Experts of a small language model: 2 picks a token, 430M tokens.
Below are experts of layer 5 (counted from 0) of a mixture-of-experts language model. Rows are named router (the router's row for the expert), down (a neuron's output weights, with its number) and show model dimensions 0-255. Each number is 128 + 24 x the weight over its row's rms, rounded and kept within 0 to 255. Numbers have three digits each.
Before each expert's rows: "raises" lists some tokens whose logits its average output raises strongly, later layers aside. This comes from a sample of Wikipedia text that the model never trained on.

# expert 24
raises: "-", "19", "p", "2", "c", " "
router:112114128101155122141114111117108123136089112168151128106093135106130139107124174145151125084106152116144158149136128151159122187092138145154152143107081096138109129108113089093160110121109127121114140139129081154096158147123157075159162120120121097157158151155113123137098106107120117104129088162138138136123150136103120140132155086142103170139156107072138107100141130102151144085162100155087119119141151084106084098119071132143149131118136150151170111157097160156107104159091088133109122090160128097121085113129111099144147153124122089116127123143124132105124128126076163150141106102134113154131109104099153114150150119165110150160094066145142122104133140087143122087155142097172162128147089133123114118112140107109115112160134125145140130149153129092133139119161153
down0:152107099198139151107117100154143146136125108148160128113138138150117114161143099139137132116144133113150136124145099155164126102147112152171137115146142095145085121150154140136165111138144178139109139116150107167117169136106100122134132117127129121118164142112149119122090133130089117141105129115093116202133128134150162135124165125127149109147134131088130110117192136138109121110139095156152132150111116108077098106083156123147084096092122135100181126130168138136126118163130114127108123150120097092168127133100139103064079125099089125104135133091135094176154136171098121116078179106095165127174112145105163108146141144080084141155175115108099147106139126125113102144132126138110140133150094132110114132163154155122140117132142154116138174138117148150114118100142138
down1:106141140114166115124092143102073149157171106142109101134139180132143120123164126123133112152156107171107120126124112145171146140127103141154132120146130130184123095175160067116143116144114118109118110162135167168154139147120142157124162127157142109128138141150172112124102084115125134117114109108123103080156144129155123135135156161110092164131109106141135133110092107090118080152120122110171115114158177085138156126137111133129102132099153112113137130108090129169161087147125139126129154121158105161091152137131126113130042170118132148147148145151097123104123126104109096138141129141111073141090151163154159153119122131105115126148110195105111093169139133151108126111124162126121146133140133122144151131159123153127135156130140122148177177142134180097119138134145140
down2:139101113113139141141128192105157142169105187124115141148126112127133094143142099120160123151108118116161130071147115115146120143142154124130103138096145161095112142122133136126146155085132155129143154084111089062148115144113134121139124103121163152151108136119147120171107152127096112095104142108181153131120118117131102179171169129100112121088130110103080116140086103148110107139126093114177128165107127169138096143150117127139118095122121105126134148132120171125110134089146144078115116164101155129131140152152167140128075200114141147126121159129128154108108123138114156118097101120134142174154096177114114108107147154166139154136159141156131127174140139132088173122133147113090164123123102098130128121093134140096102119096121130112161099148164108150122129143132107
down3:144139168126111101133131157105125138107145170078126121136139132111144160145106077135078098109081133122123146140097104142145117103154118138125119127105118146170126144102123072136090136117117165125129092113143089087157117132150153095147110145096156107124122158108117116144093116140126096080131075109154120155099145152160154117123116139126152141166118151084144060105077157112109169102069153126135095133164116165152123128139116130145105162168094115165138125099127125121108126105110139142139124159166154120105137152150174144107157131109148132105118080154112102060155114103114105111119127168118143128136110097099127171120108144153171147130081114145141118125152179136158130124099113145095086097123114148145149143148144111093124140134098107138160163135126125103139133136122142
down4:175140101148156109138137164111172129126151128145084114143169118148141106142102112112118160128109131157125134144167129112178087126141080141141131148113134161110126122133120129094173141141147144130137127178131121131110141127102150146095157206175122155159127149142088127126155125117128114105142148160151123098156083136133107119168074131167111132171160117089155138159112115112133140084150117135145207083142143124107103128078163137147132116151162099117141155122109132124131124138138124142098153118108133126132095097161131087134141112116156092117136101127140104126143130153145145111113143107107130132143170139093156086113151101105181081153146128119134128151118177133138104093120141144120171107157109108130120127092136131140113144102118101151102183147151094155136094146174143
down5:116169093127130116141152102145109134134140124146109109092126120140144134110122139096120179173077136117092166186138166142127140126139135138123141145119149088133153152115116133081140125146162128143157141112119111118147099110116130107122117117117167144087120129094157115122096108120144125132118157119102126132130142131115087133110116118102135120136114161130151120146148108121116149155130111124148138076149130122138147181113171150126144122121116108130155121140163113090145113119176118105109115122092103118149144152108137124150111048145173098121144098113107112108107146105180126111101109093142109051114118086157158151122146144112196123103153114103132128124134104101133116123155118159115115187141150137151192128171147092147101106131143122157153135173126190170116179094146155
down6:159133085134138153135135117153135116137122137133142161124117132094122174148135114145151109170197116074089109127121120152106190126102088125105157132148160123154176118138103090124135153186117120124158113101128117118133143107133155090101164136172128131119145114157130159147121124088143150115112123180126081153169147164110099129110128111125109101106140149120117106107158137160106128153128097141148087171097151137157144142137125146135082153150113154133114128148165108092106116166123111109133161177103114110108139132125100143127110108166144126126159103169102164121116120114132124090097105128158098142156118121140145156119123128141081087074121131092117129133155172115100119153131171082094107073135120177095123114115166167151134110129164133114123116108118141121118133145142107
down7:122126158102114130158167094167140078154137134142128125095127072137111132151075147107134125148130122103098177104101197090101124126142108139126101142150138103110137119148090118109105099178099101152167119122141099151103137157118124113124156113150111186134168104141178103134122167147200115094147154124138116101104128088145122134138092132110123168138127110136132143127141119124113135154124093124109118112120134115143172104160159161123142104125132157135120106184137113125100134154128104122150129112119104181074142105099135138128106096127170103123102095146145116146162089101107163105180122096155135120121110138120105159132118124141088120111147121090161119126169130127159151104115102135124123148154143131151109133119143135115128133131117199095155101111188143128097137110111134
down8:117151125088114160164124102105111106141125125144116144148150140186115096151148096125101130134113163124114149111117164149103121105096103133128133099125135133149142165140103111128130161119165154136164143131178116101140116152123076151162111140145168113118123113113116140066144142155094158143132131159038187103117117107146136143148134089114109117128126085129117133133150079143158096103134089126115119107131135136162130105102107104125153119127113071151112106128148162154122125086121129102171123131087178110136110121186086128117129141137126090150156154111088106091134075105147119116085160130129115105118162127118137160093191128119103113104143119146159084107148098143137155140123111138123111132142137159124139117138145122173132149132106116110156142137164147168113110120093153
down9:096143109145111091136116166142113124156164095158101157194135124108151148100143084124171132102140103125167060123091080106093122133126149132119131138082130155121136155116085158118097147117132146131143130111188140110161093137116144133133123121086135162150160124129101143067133170142132110143118136147112125127113142130151116095155131130119173117141100141088092133149129136130127138115143150161159120172096130134141160140130144099125175099118129146156149138111155184095106139108114159092159151161133085156135111158135120133117134126146168179142141142141134128142098101110112111120117109183133135117137169127162148112154097172079128174134133128136200105113133123130147134113160092101106135144166115120124118099113134118112121110089132111119112128163145092111140120138139170
down10:136148142113162142156151136094134109107128119133120122121152126139117129109083140110142103159104142146129147164127152082132128081121136105093132172155152128123121126105087180130099124146137128152146162117114173134109100106113115118119165104098190127150115115100109114139152135120126136139094134130135146130123085100101149145092120132161161097141124117137119104138120158146111129135129085126148164121145098171115166159096107167143122132107135129143139104149155130119127127091137168122104092092137158159097140146132111160109082122107165080150113110142130171167158181118118151125063132177138132167142094119157172120140091136083161101080115103147148095143091114123120145116168106163095121164155125136144146157138194113115137183105135114141120161156152139116132123121148104
down11:146121104144095127134130134085164150098123137121152125176097139147128113087133132130145140103156104086156141091097106156106112128137150102150145149126161120153182131154135063094119118158116097132128127146131122127116144107123154171148135104099148165149209113130085125096127099153115147102129144144153174184157111166132138130110102115128117134085148111127106165106120111154104143156144122132092126121123115060127121145118156140136116102146138123165076095132140091143142118113163113086131134140111103148160131120168168113120123142106152087145141128140111118141115144171101111145170129135125140098112089138113155144122106103115130156141132138112166117129103159133109155136113128115156104144101138119082101074126118142189133123135126056168111150159139109120096143127133092
down12:090144087126121132130109112177117117129115157126102160122147134123157165159131093112131099126111150130146136137167138104143094148078113085100170126106130132173121113104166152141117136126100112164119130077088121172140113140083129154134146163091123080123140110131112114127116104129121142163167185128120077134148160117125105132119137108115108110138114136119162114149133105067105104122149134140070135180111134136080150138103120132177089131113118122121087122158161109144145145117104148107160126125125173107108183129141140118118095125104150159127131167121175106108117155112144146123157121142149062113117118154121097166100105144129114131107153116151171160131113107127131144155125134115096114088174130106156128147110139152094137153130110138139137170096127120114131198115137140
down13:125126176154117148112134100148144174126152171113185092105127128097147163124130149117135120110106160107116148128093107132138131155124070148150114114130131123138160127117112102142140099137112145139121154121123113145119141164162148130151152103134146141127105124139073135115102084110117134168154133090122149078126150107112113141152120115124135132118115164155126147172134098138195173122121165097149118143133098112091139139131157172090157127169143117091144101160160062107153152121158104084132137150164087111101092147163100122134165127134133103073115119145117138159143106170149137124145169112148138089148105118119144115134135146130053122123154122153163117097152155097131109146149126146145157146173121135110096111083120128093095123111098131126127103129153125098128104106167146
down14:107094126141150101118155137106079152099119140117105162081104097142133106152125128099121099131185081154113101139124062143131130130127109124113087091142133176134097149103137119118125139117137139151096150128078131168135115118076115140146102086139146121142139093115127164114138091105129174117109163119136111119126065133105134122120160120125141147141154070114126175164116115142123142132108157166124147130098151116116104120113131081134119156167119165103094163126112099144130138093098148091105137103113139097151111132143119115188169110129157134125140110142089098106101141161135141139106111115115153084158135160130131123120144119148123115116100145147123145124100133088120104127131161099146088196104092083150135109156104105075126133124144100142118165115148141106140109140138165
down15:115123157139146118114132165100121126118126131104073130167118152122138098143129114142126142137168127155118121118179121128153142156094126146123124129130131158172112149086116079122082092155109123099149119070082114126179162141113158194120111155131094142084113110148124133185141101117125128130132153085157125096155107134118103163146094154093134123133120139157108087098144135121062123118190108112125124129155131093168108097111101138116154144141108118132137133103158119092152135150110130106106089200159144151104150151148109104130118125132137127129128130085098123114128125138115116097168092152092147107097137118118130146136139159155139157103128115136092096097103147133085181148185101149116128148128131138166135103136102148127140155135130141133129120118178140144120153099111152
down16:135131142159151114157142089169158150145139147160109117126132130094157145166104165142157085119118057101079166138140186114125119082195091117144110132133122139156132110150126136147141106126123137175126136141129139123136159105141134124135107114155126105096156117145143114142103125131089125149095124114154129131115134168087091157147137096132136135093125130117140100127094144141069127124106143131118126132163106108113095107150115137153114155166138109146120146152108176121136125155119131149174089168132150146108153136112145094154111117110149123119136139101117172119132144102120066142082148103158122141125138104144121186159141121135136139157142152080098146082106206111122097133127140141143154115145133120151133172083122159135138115146082132129099130088175151132144133165128144
down17:139121128108105125146185170109130127129108128102141115092128138105165096104116155127124106153113158127044182129134137113102105104093124055125130114120125158100143104113124132111127133135112088119161171150072132150117065151158127153157115145096124088172158147155085130123152151131129118111122137127155115102124119099151109131146085149140145161096162163113101140130111135120110158098116166115127138152148137104143189098119107148111165148096111130131152134152166118094137160129139133100118096138132128096122108110104147132110145143084175132105149096121124101097134136127113173096137118132112133155152151132114127138152099127155136097104137164076079123120119123165101156097117140125138113132123109175111129129164166145103143126164156163120102175140115095137143144145153136
down18:122157114141121110145139093132131106122092118147141118129120148096137114129106096086102143146147169120111150134176102169177129099152133113136130144125134170118102134127140141191148118117092095150166177116171141095124138138108119112139094166094130114133122143119135112136091098103101137178122098130127131116141144131117128125114125114145098085118134108117176134136128177147136156070152124178115121140149126106097164135162162162126098139137156138098139106123150128148106121146125127176184123112121096086160141126119129138150081164161136100123113116115114141151097141131150098149152120139117114134130120133097165153135107147148107120128134117126117124139146151106122149132099139147178188117149105137138157188103123150070132088085117081169064145132127142101179130127154165
down19:118127139090121120135117086157135118114094145107073115130124112127130104127064158166055121143078126121141161113153114112136096158111141151138132148127119088142118124213109087109124088160127144100092120129114139156090123128125136131138113122150096140125119139107104143121113161162139175132099140127084094160125137130078133141162173149129120090125109123133129117132132127105161137114134128166049129147116115105115129127086120118164122177111162113105106113113134128142113144133153116143096112145121107176161184142126138105086151150097172127111148127157126160137138157108066119124131099095103134127111140130145139123133156162127158118177143101136160099103119103141115156149148128101166108086125109132121149138126134136132131076084140133115115113107141120121076111108132114
down20:112140125138119101139127114086125088170129108128110105130166144125131115201092146122130127129090154117153107129159098126162107135140150152117096139131148134121119118076081072137155177123088113146143122131127097156148111133130104160084172160125104121135089097131158171149112121159129095130119134125106123136117122165142150145145135134099136142128128122124127142090133127119157150106139147167109117138087118133105124158136152124122094182123151127166112146151138119083143140104107143153128112114087154122121110162092106143139124114139155109080122142125170152135117132129134145149119136087123151154114157093112118158113111113154091165123155173064119107176112106133145127115193100089106095136064108157156134106153154105096158136115109109152121142181118134141138083088142116
down21:076135149118159087152149207132111132126115130134124141117127114145131131148117105100106134141126170111123071085125125095081152134142139085105152110137098154124109124132082151109101155154089095104104133145147119128126122123183074110112074151151157113126118125113124154125146114114084141155106119083110126100115121112122116104136133168093128099169124113106136161183127110132147152109101168150083091135089142178150141118171131191116126141141123089097171148156127128158148131141138154115122136167140126159127151123135141112169156143098163133122086105110121103124154119106148131103135171126155099163088137134094143144079119122097128127130137112139162142099136072128132146124173119106153120124083159122112137137138154108097100112127142122130102138123140167153134133136128139
down22:127107111152138131158164138162148139130169108138107123161137122129154138102161172112100161117140091138069116127129104135163131092111127109094096109129086140067137129134131148159120166100165139148138108095121145141119130141110123106149115120131138164095140099122103102186191094112161162118130156150128135141118096110129147150139126105120122133137132166101152104070123111132142098121102156142165130140040179128074131135139129103116160101132142129132161146165112173124122127105112133163126100102126116136190134130127145138104110098106143120113102147123077112143136126132137116120101121149155114098141132139158173108139129147107108133125128116177142178121151104161120077140124168166113183113147122145151136137129118129175166120112123096135139087102124099123108147106148129
down23:160187130098171143132114125138134116115158109150137202140134080095111144087133119121150128128143071102086153097140149078122090113143138105122153126101153166071159154140143088087137106133139198113162158152104157141167137124137135150103154107147100118102148103153153114108153133130172126107127159100079142125161130170142102197140106091102109130163122095142118142117123113156163119136105133114113139074146130128141117129117130119087126112128086083123135116135135132137127136112157128138145138163140147142131128162085112120088104121131158112133134158089136111114131144136137127089110136169122090074101155136108112155129152081113148116120135123169123132136130101149144119154124103141114162148075136158141148129149144118117131132104107123135139153120117116075125109158124142
down24:170080128136141135122128094118131103149172103150166122126120101114052179098125121133113114118076116132141114130120170091120111190196108132129109147132115106159110104105133109091122129112117130141106140136131132131127099119127156113157152164147119103141126122109119142133110158126137139097135110132150176109088149104124153142114161117130123135080123125100120146143127124107115145110152117104142128136094138124190160136086146094176153120146146143154143147144140160078108061183149138135120135105113142127106118080181118100109138135075112119081163127152155157113090109157149154111152157129149146160139116143133150164129118146122188103144130117101126122098120193122120147117162127136124139125138165144146095161108127115133114128146133133139129139131142161115139096103186130
down25:152123124118136108109140122101075130108166118147127146097129136128087150124103137130124114145165086137147163139152131150148093119107105136136092188093126127118117089122150098105088115076127105114162128129113105151137121149139136139114133123092093119172138141129184169098085137094148128111154114124186123123153127147112118165098092114137103091145150138139107154157128132087118116102129066106105145125105124114147154136160087087121122180140132132117149135152124125147132123171166118104130137129135085096066130094139160149126189118124126108110147076115174111140126116132121185128140074141174110127144132137137124111158122121163111100163112119147144143135162126069102100122107134092111161151111123154115144109113129133121152155142122112090162143138134146162112106139114082
down26:130147128172141129106101113147085115090127148128114143134145119138137082125128118101179136095181153141170124124101140124155101119102158141103096121148148176166136124125168139160155111132101148151167120147151153147117167116113119128091146133129169122142146157079144118105135076122120121169112142085115118125103096122141116102135105141127138090143102160151116117104130152128130085176137157135120128144147117101150131128129179120110100122083139104097130122126117126081147163115163125073121138141121120135172148139144126149119088133145114142119144174099179120138092105133159171131101123123126142110124147148100139174133134195105144136139139108133131150146082173133132135147117095120131063184127157139131152116142092086096195129116117126137113129111128152144128152077105127
down27:118122098131054095117165164150150153136123123153128131167135132111127136123150129085153156112116125122146145090100128154110133120119175088141122090090148111132135133095104123147089155143107119103154170121111140135141135101105167120145136108133116127095136146128144169106133162117139101114121111123138141171136162126164129126163117119073134097082136150127176147083098114127187108128149139135135109101137079130123118152126084157115151120162120102130153068121127144090052106098131117135140149120144138117155134097148101130120172154129101116120104143166117135106124099097128124080106133118085137144101113110139142117196124159168144131115165125101089108163167127160149128139112140114121140107084158113116114127119130099179141133137107125089151140143112098141114148136077155
down28:145112112106128136120119144118147142141133106113163107078151160125106112134120133109107121147120134173181165110127094139107133119128130108126136091100101149105150156112097103093128118100142125092070110096107146134110109141125118159197118104078078138139095128133110141177134120079098125133139094121143124171085158123106114110184112143128119136124152120135132101148110104118169114141189136118091114154136142089127132146100149127171145141109131128124114118106093140132142084172116138164114154120127146149136110152143108126139154118084088147155135099089101137152127095062146116112130128144132123147142106106120079056165150150147115129128135100155086098142148143150125139085133156116121135099162088147091119117149095165092143127135123123139120135164167128161124128135166119
down29:091093104125126120146127155133164147142119128099123091141130133113139129090135096138108123108087153157135111148105122141108101122171161107128145119128133101128085128137144110156137115142152125142141118138110095150154101162111116125123158151160148132113111133073116147124129101152082154144113150141120120142101154144175131124135118149141098089174104111180129138147084130138123105151135141142078135115134119141154147109153162071150117137168128158116081096084090149164155119149139115114117103135137101097111106086120142104131130111128113150104073138173113106152162164155106114185136094124162140117112140140111130128143155158141127100147129170145125083125134121075138176164131158128125168135153135158124141110157142135129108146074125108060100148151119154120157062152145168
down30:115141114073092135110166102150119113131133130116127141143152126111099159132116116120113129104093125141162141101104159072104068136139130106122129140101161105132126094178111134147124133127145095096107132098047121145108123113145136117104114120194126150127070109153107091138130170103128133151139111109166149090132124117123110078127171138145092132137151097087123118123159130116110143147137100092152119139146128103148156155090150134173124109109098134108097148134151119157115117173111100132121142133137130138095112109095104118134082152166136150139119067133148178131152132137152116115120080103173141113109115146111132134108155121114087122122112125114114130138158105101144119099134107147087171095135111168107129143101139121138112123152137112134151081138147101072163154123178164
down31:104118127120119092144121144124099137128117072091187149115121182127141139107099156099118160123107137147132119149140084105100168105135118145140133117146110099114162126121147118141153118175126126084139141117102130164150142096105102159086142132135130113151171134099112137162142112105087111144134122103114160109141111140100086145077134149121149149090091076140105102112109115150156109155139104123089156103129167091114113132136106106135137145085137163169199132136128117143136112142127118174158115152085145160150130139111120133108116121137096170133099115122114142133142102135115091176167162084170121130117110152130090111128104116137120118120135121180108123123128096146132084128142179114166112142151130151142121109134108108107097100128087110129169124159133060117135113149129087
down32:125109166108119145149117149106138156106145086083111151106171150134093121077112143110104141108107123127122103099142132140137113121153139113111071104165144138143123107168128128131124143134146120127082120160135094097128131144134121147093097141093139127164130146124143137116127111111121125092128096129119150115150112129153140132120147109115137138119055158132138166088103106173144110142125143106108107112103164198140074140153135065148153159139149088167123139114139127126084130160144080148132125137124141117126164112080096094102148139162139150131129152166122134166116122095155103133144130111142140161111149117146132113105092170138182131154096130121132122158148136143122099161179111107180142174105146144122090091117136093130153154119122086069128142108123081116119100118129135
down33:116127125126093115126090152098133076154156129105237154099119159152087110140090140141142131111127086138154144113176104133162137110151143142110101127120117115137155138107176116159155101138150162130101109151130152126158128106109138115119125143073127130123114122121115167149097138137139131117115122129141119156113155137182114108104099156129129137136134083154145134132115064143149145086142141171133115131134136118107142118082139112090123171135161152124127123099147099117098141106134115134123155130122097123166120109142108117146129121134130156154135132147162101158166115166157096153133156125168168147126107124151144041092145124129124154105177149109114137176156123169100119154132145162147120131113138137130105080114122131119071125160115114133121132124098137141158116121161083
down34:108106123130101151106123138142118129112107094093138110140130135139126108093174137087144164124071156066146088159124121148132147161091121126148118136130122098148142142095117138127092155155103075139135108114119150146113113159157129110115138096135123128132126119141112096130121131119151121150173093083156088126153161130138113129098161091175105079101140147117081113116153142122133119115139128147125086101142134115161126139123134175105152180159142121159177113128089135062133132120126100111128116138138134132109141108124159146088143099116125140172082130120114108104139099141117173104161114138131128157162113122084150128126111168088142111085158107072146147131124095130130138108132154147084144107173113153151128130150094113082112113119110163076147115139142147084082098135117119
down35:130096098161158158096153190114161137144180114135113142138087111116168086159147173149152117117150125128138117087144107126131118164127109095139134156169117112117113121154144178122126132131110154113133076104078138117102132120117146117105106127179126137126166201095141102167151102152113126166121133110135125147145105121139118126200118158160108138128128125173118127108151101139157118132141136131114129104128119136125127150134139102133161117087159152116160147097117135130101134186183115127126074135138111077082117116116147111117095135094151173124091144136146115105168111106122121102158126117159141140131119184089146094106113128103085089138153108136131126134136137130126128143120154124129151129162075091117125128133182147119160164139134151116122155145125154127134129109154101
down36:150153075146145119129114152110112101112146123123114138184156102103091132127114136146131170169125154163098131129134089131141175159136107133102136126107143167103133145120138127125145108150135145128140160091105123120163120084109146134126077106062116093152100118130140105103118142092156139107114091107125131109129137102135097157095118097098127092152111147163127098114118124098122100148156156133147138130144134128144149136132121146100108145104156112118162171095145111128155180085158150166100154196116127112127137130141159130106143076144156117149163096103112107160134159148134111139150146137123095068119136127167129095137094198119107096120152117138146130131119143156111153146119127124127124070121064138178156114109132127106148144151153141128099131149081137145145125102170135
down37:183101151092149087080160133129151111092127088162112127100129119176147114139113143154120128152186120135108144164154159121086133161119075095159111134134117148132129101119081115130112087161121161105146092123093127118145159139154104163119127113126087142097119129127149122088113111130134172108143133138128127138105113121135095109113121157103158170113156140094122133162097130130146141106085118120178116164126159138128129113131145171155126109127096106131115113158131105122172147191175129105135120107128130126134068171121126107129138152155132123159150119099163122088095149096104125161147087126106111131141143110140095088096115144152122131153125146101114072134144106151107106165102123119167130131173182170154130131107136135152161094119128129107133135135123133108112093147102141
down38:096122152142146158145088167132137115113128146104164145154129119153154132155140145103094103137096120124089127127091137086096145087141094127149133169165197087088146136159132154174108148166122142120090134077119119120128092122130159088148069135097179098122150133116119106130152141145108107092112135093133130140131094160162097136157102128154157102139141104149125150143108110121160112098114143128128139134111082190138163117095105116091092157102122087145087101132109155118148117107118096123120121142120124138153118159134106110140135081117110118159123163117160086132109086111104130122154114165166130145150158117144114155086113112137136137141134138122136156151115125164119149150180086137116175109101105136116121151167148112126141151137133161104127103117134081147128123115130163
down39:117156085132085138166100161122141141144100155100114127168156184117105151109127103121136113082118117152136144086150111130124162113175117107129099149125130122132154131128171124128139178131093088115134122139086134159111147145160121139148129168166184174137154090125104134132131121112095142117106117089153125078092100138152149151170116095111117134153119171138123157150139122102118122123110144112130105126096146140142157083104143101097107115136128131121148108142121134146151170104093128132170139160130161119152141139118125136087089129115158166140132132132111138170130090131162111137118135087131172117177117148093150171135101162151118151132124142115144160120094127105134112092102141132098109125142071093130138105182138139183091158087091136132160130116136137104115092111157104
down40:085166137139130124098176132157129155134127106129124126153127137125124100103108132166123115092161137092088109159110129150168130127099159134094142157130106106146160157091166141155152189122099143130170168118111127183169173104097151149098121094121139116118105152115143124126149154128106109088093157106127116142124131099137107122112114173145160091134056144131081113153169095131170142178135152154117167137141159120106128091128156152086145140158145100109130136139112121140168143140125154099140141154130087162113174147170137138097085076112117092140144141129167137129186116125148157125147134137121101154099150131117151107117162099094126189139123143119149113103124132144140156106130145147110143091113126170145132144117104153146150137118134127152120136124116123111150126102120135
down41:131141106132108104116111097083123113142106119140152103149121086114085130120146104109139138157093137094095120137107150116134146135165137165082138132157142151170120150085088096126130130172152100154130102105147121140159142155132146155208152124158097101139106127113137158134117153134131123099120144093108168092088159129132113117151096091127097124167071081132086126130116139117150150116160147135078081126122140135121138086127099169143104139112116119092108151122139081100114135091097173122144081155129169140163157138079101074118157126141154139126125143117131127127143162128082110071150138133140138171135109108113149175089132160124104112143116143169151099115151137115134104135124122124140145136140139103154117102128141162137119121133115136155186102127128137150105113114108137
down42:138098164149146132136095144162135146139137096130107116130147143145108113113119168104111095091154117126102097065174126122175167135143137113147106129166129081106129105128122137146150106112144138063154111143144128155121145156151131113123165136145152128130130147121112094129153152116166146128164122145131147118124133122119136151117139130135130133170067142127136124110148129128132060084163120109123130130179128147146079117154135126125109065140118162145129103158117121120133110160077153151080144121181144151070080153118096060137103163154130160155108155137130134169131118099166107157118112110138134129111146117160126116120128126152154140125159131119158130131132141095160158167144141162116166157136104126130142171113166170156133153130143169129134097119148086155112104157144142
down43:173154067133138116122131135144139142160114153118197153115162143101127119147117109131098111146094114132130153105164080174130096136090111131122128174124105130136149153123129068138149122133117119109089178118132126098107141088126103089129153123098134158112157147127064087126116128117053145128167158147140124154125146127101150120152096114079136111117174110125152121110153119098143133124142092171116147134105127088117133126125114099082149127129146127145100125166172130106099115134137133159102166164078157123133124108124146151135148139146194141104129167146112153113153153083107124119098163095107112143131144151128121140147137101144123128132125107144130155089118135112150160146117137096121115056146124123121119133124094103159122134100145107169118109134110118089109118110103154
down44:129122119177112125134106107127108137151160129075082095106119171103173093163164135061113119119119105168121163159158073137173150134140086140127107139173118161158107177092150171156100152158136121148137145122112134136144132062150128135116124104151117127132146134125155094128126150135101147146094123122167127111144127117141154109130133146126135107132129111113114085142116082137100135160132116154142139125186150172128139165109119108156110120098145144112167169121105119126151094138133140120101152117147142130114142118171175136174155083107135131094137126126134128119159151090133122137111142163129158131151117087148180122122139106131119149156162148106114138168110100143116113177130143153116149118125143134157111171129111082130106097144138079149145159120157111160127114152126093
down45:154071129134105072148132115130121124091110103162069138182171113101140140144091108159102128082110119104145084140137152103101127108117146140135114119104124133132148138135149135148156119088133091134137133139156185113150152137104116116116158085129126100125131128125146129110145095129155157152122128113141126139148151133112102148149165131113126109111102098134107141141176172103111128136176105146136124137113071081130130106142125111117148181098137132088167145162185098136137149096135122098131182135098077109115180165129154141172108164126133119149124072112131123173122151135131108136111123121149140106102137143139143128156112159126133128132151197150125117139102113107172080146136091154142143091182111083138157124155142114112141105110140134126117106136140144125157121142141141
down46:146144159122144134147132104102125135141103105177160140101143105140093137120134107119116137115132126111152124149174121117125135147118136108135125154123166071124127134132170112137133122154129117126137122118096144129135109177135118085124152126116147121183152143141138142123135121119117131146095125111182189149085081118181138100127167145149185140111147142170140108131133093145169073115099124160127104115089166140135136159125162117135128144125104127130122127160126155061119106088120159114136145106106140104155105115141092111166128111105151082091151163105120119143120150178139159126137140102150104132143129155184122128148128137115116151160132120131124118112161081119127084184043113102135133122112103150160147085142144126112110133101093138144111117134094099115161121093178129
down47:140129122121144137117114120109113120131206152159178112148141112132108117130149144099137123090102117136137139095151088184154123171096123169187194121127137122119186122145150117135095117132132144103098095146127139143133047128111155122127121139107116138131154139135153105139152112094101120137131110160164125127111128100119117144120096116138065179091170106108146116108134135114142091143173152130144158131150129120095136150095110148133099132167133128148141130138129136150117087096161127095151126088125139153121103117115180087141125137155144097130155143098118124130115144132109152073119142118130162140105077152095141150134152130139118155146127114132174158152128124111165100098123164157112120119145084167124129116145125124118116139105138110151098155162151072102109160157115163
down48:144145153179116133106153049115118105145112124126128120126096143135083104149148157149101152139157074165152084144137110160105115117128107163122143156141135115115118117150140078137112098158181144094156101172116129126153129132134082150106149101155094158140133121111131142111127098111159096104145096097138124152164145086088064131116135108138097094136149119118164106111097137154131127131176109133115117115117081111135114145134145113123089116132130166119147139134116138110133120142148103182078148140113155135159132118144158094152169154128129082107133140132130107137099103163131110168106102129085171096135128146101120140153132136144149170134118140172130148139140078115128119154137108121145147116115117140106094151095164105138119114187114084102126125165143136148175140129129105
down49:152137123110102141151120149134126083127132129116137161099151092110092124127095140129134075150140120103124147179145129131137136107161099122123106118146122172152165128115172129142149125149119125035149134085099172138108159100163085152143143140136158124106117139153114150131160111114076161130152132134116130134134095165104095095119122112131154134153150140090165156134109097096135128136144113144142123135112137127157136108158171152108091120116127157152126116135151136114124064155092105101150137131085108138128130156100091129121129119133156140116116150114087153111150179117139108145104125136121115114100059155095140119071119112127134171142139122117122062128131146089174081077148139147125130130161121115108123083123136190117136114153098143150136135113122148132135117174120146
down50:106096132102121107177116119126154179162139074154170133130159167150116135110074153150107166154138148126103118177122127203153110132130103141126129118121129116117124142132139112137067125134175128152117097138115128125134091105180180167137118174130121116099133111105131133159102155165125165087116124157126084150143135139091146116104113099131082142167141102124140130107122114087113106131132133118103154115126150145061168123115106120132126125112117124110116121133084107167132126145141139147123129131128137136130130117115115121104150125131101158139098133143132103119132116124137129122074094133139077137139123115151110133103191156051178157124143081127106173120115130124119128140126129113149120105115149131093149121124137098112125134146148101122077137081099102146184149138145099
down51:108134076121110148121132145117128134105111101153094110180156146128143129096158071096167129089142098109145128144104104124145132151107140151138144142100163124130117148121117096083119131167127159102109132164157094087119164139135168106162106117111098131154108109148095139111129152150127081122153092140172073138125137094144109110078148110111160085115138169102146104145126130120133153153105161140140140116139082108132133130144113134108151149111114129146166111081157126128134128150118128117132160135150079129126106148119133134152181100196110093130127052126133131134121157120130127129139116130126101124108131103087131119115106127113114178139091094151158116140154142086120175103097148134147109082121112122110135110156127103136048123156118097124149144162141127146112131092147130
down52:123161137115147151143123188117110123108099179117127105164121146109156106110121099106140121146144089144074110175100109147103120093128087101118116171139117129115098133146112143103174110110160105106074119123126144090104117138127134116115109153162082108102119109110096106147116128166113114113176100165149130106118125119140110134133166141142150126110114091077122086168106109139134168059130153136138099134111154145110148102120112097139099129097106133179117160109114122122114121121152124080135134114128131132107119139145135125159141146106186151159105087116152154121126089083075105108132155099162113160152145128142103084073088093111120080141133128105138119135120158130106119141105122139129113141126118127155114118091105159134104143084152129137141167125180115162119128110133145
down53:122123159139116140130107092121110111154145146103121110136158112129144136125134150099132096147109163112143126126133148121101172138092136095155070089123129123123156149106183157155129100116141114125118103146161134151142144077092144118142160139159144099090144069138139092123149099152113136167150142104152150136090134120076087132115112133152126136118143102140147131140135115102129172121117151134152096126140130088172120160138177091128120141173137161118114162126122157144102134074129113135164122126081130134128099132102110140110139144124127131119128181101107110118113118129132159149124109110100173115096140155153125110130174106104159169120118143094143130139134099090108114106069127129149088047159118109125167164096085100123150153096136141105127137164161135075138097123107137
down54:116096151088147114137146133143114114138147129123127155098109102117104149093139141109163114139141125124173129171132138102132134138150141135138177129160143112141110099093116100165105142130109154127144131136116074130145137093152147156143133146083078114174121126157146135123120159119051128081103075128157160108130095068121124123138111139136131139140091117106107129135094093123149130106089140117127131149152147122137123155164127118141107143124178132082107132114086121140130113138103119154103138118164133166086153150096086137140122121146145087156145133152098137137126098097172150101115159159157088174117132134128172126136125149095104150140112060123104132118154104152126116134163107087150119119126157137134077129149126120143088098201114101123103135141117112132120075090124112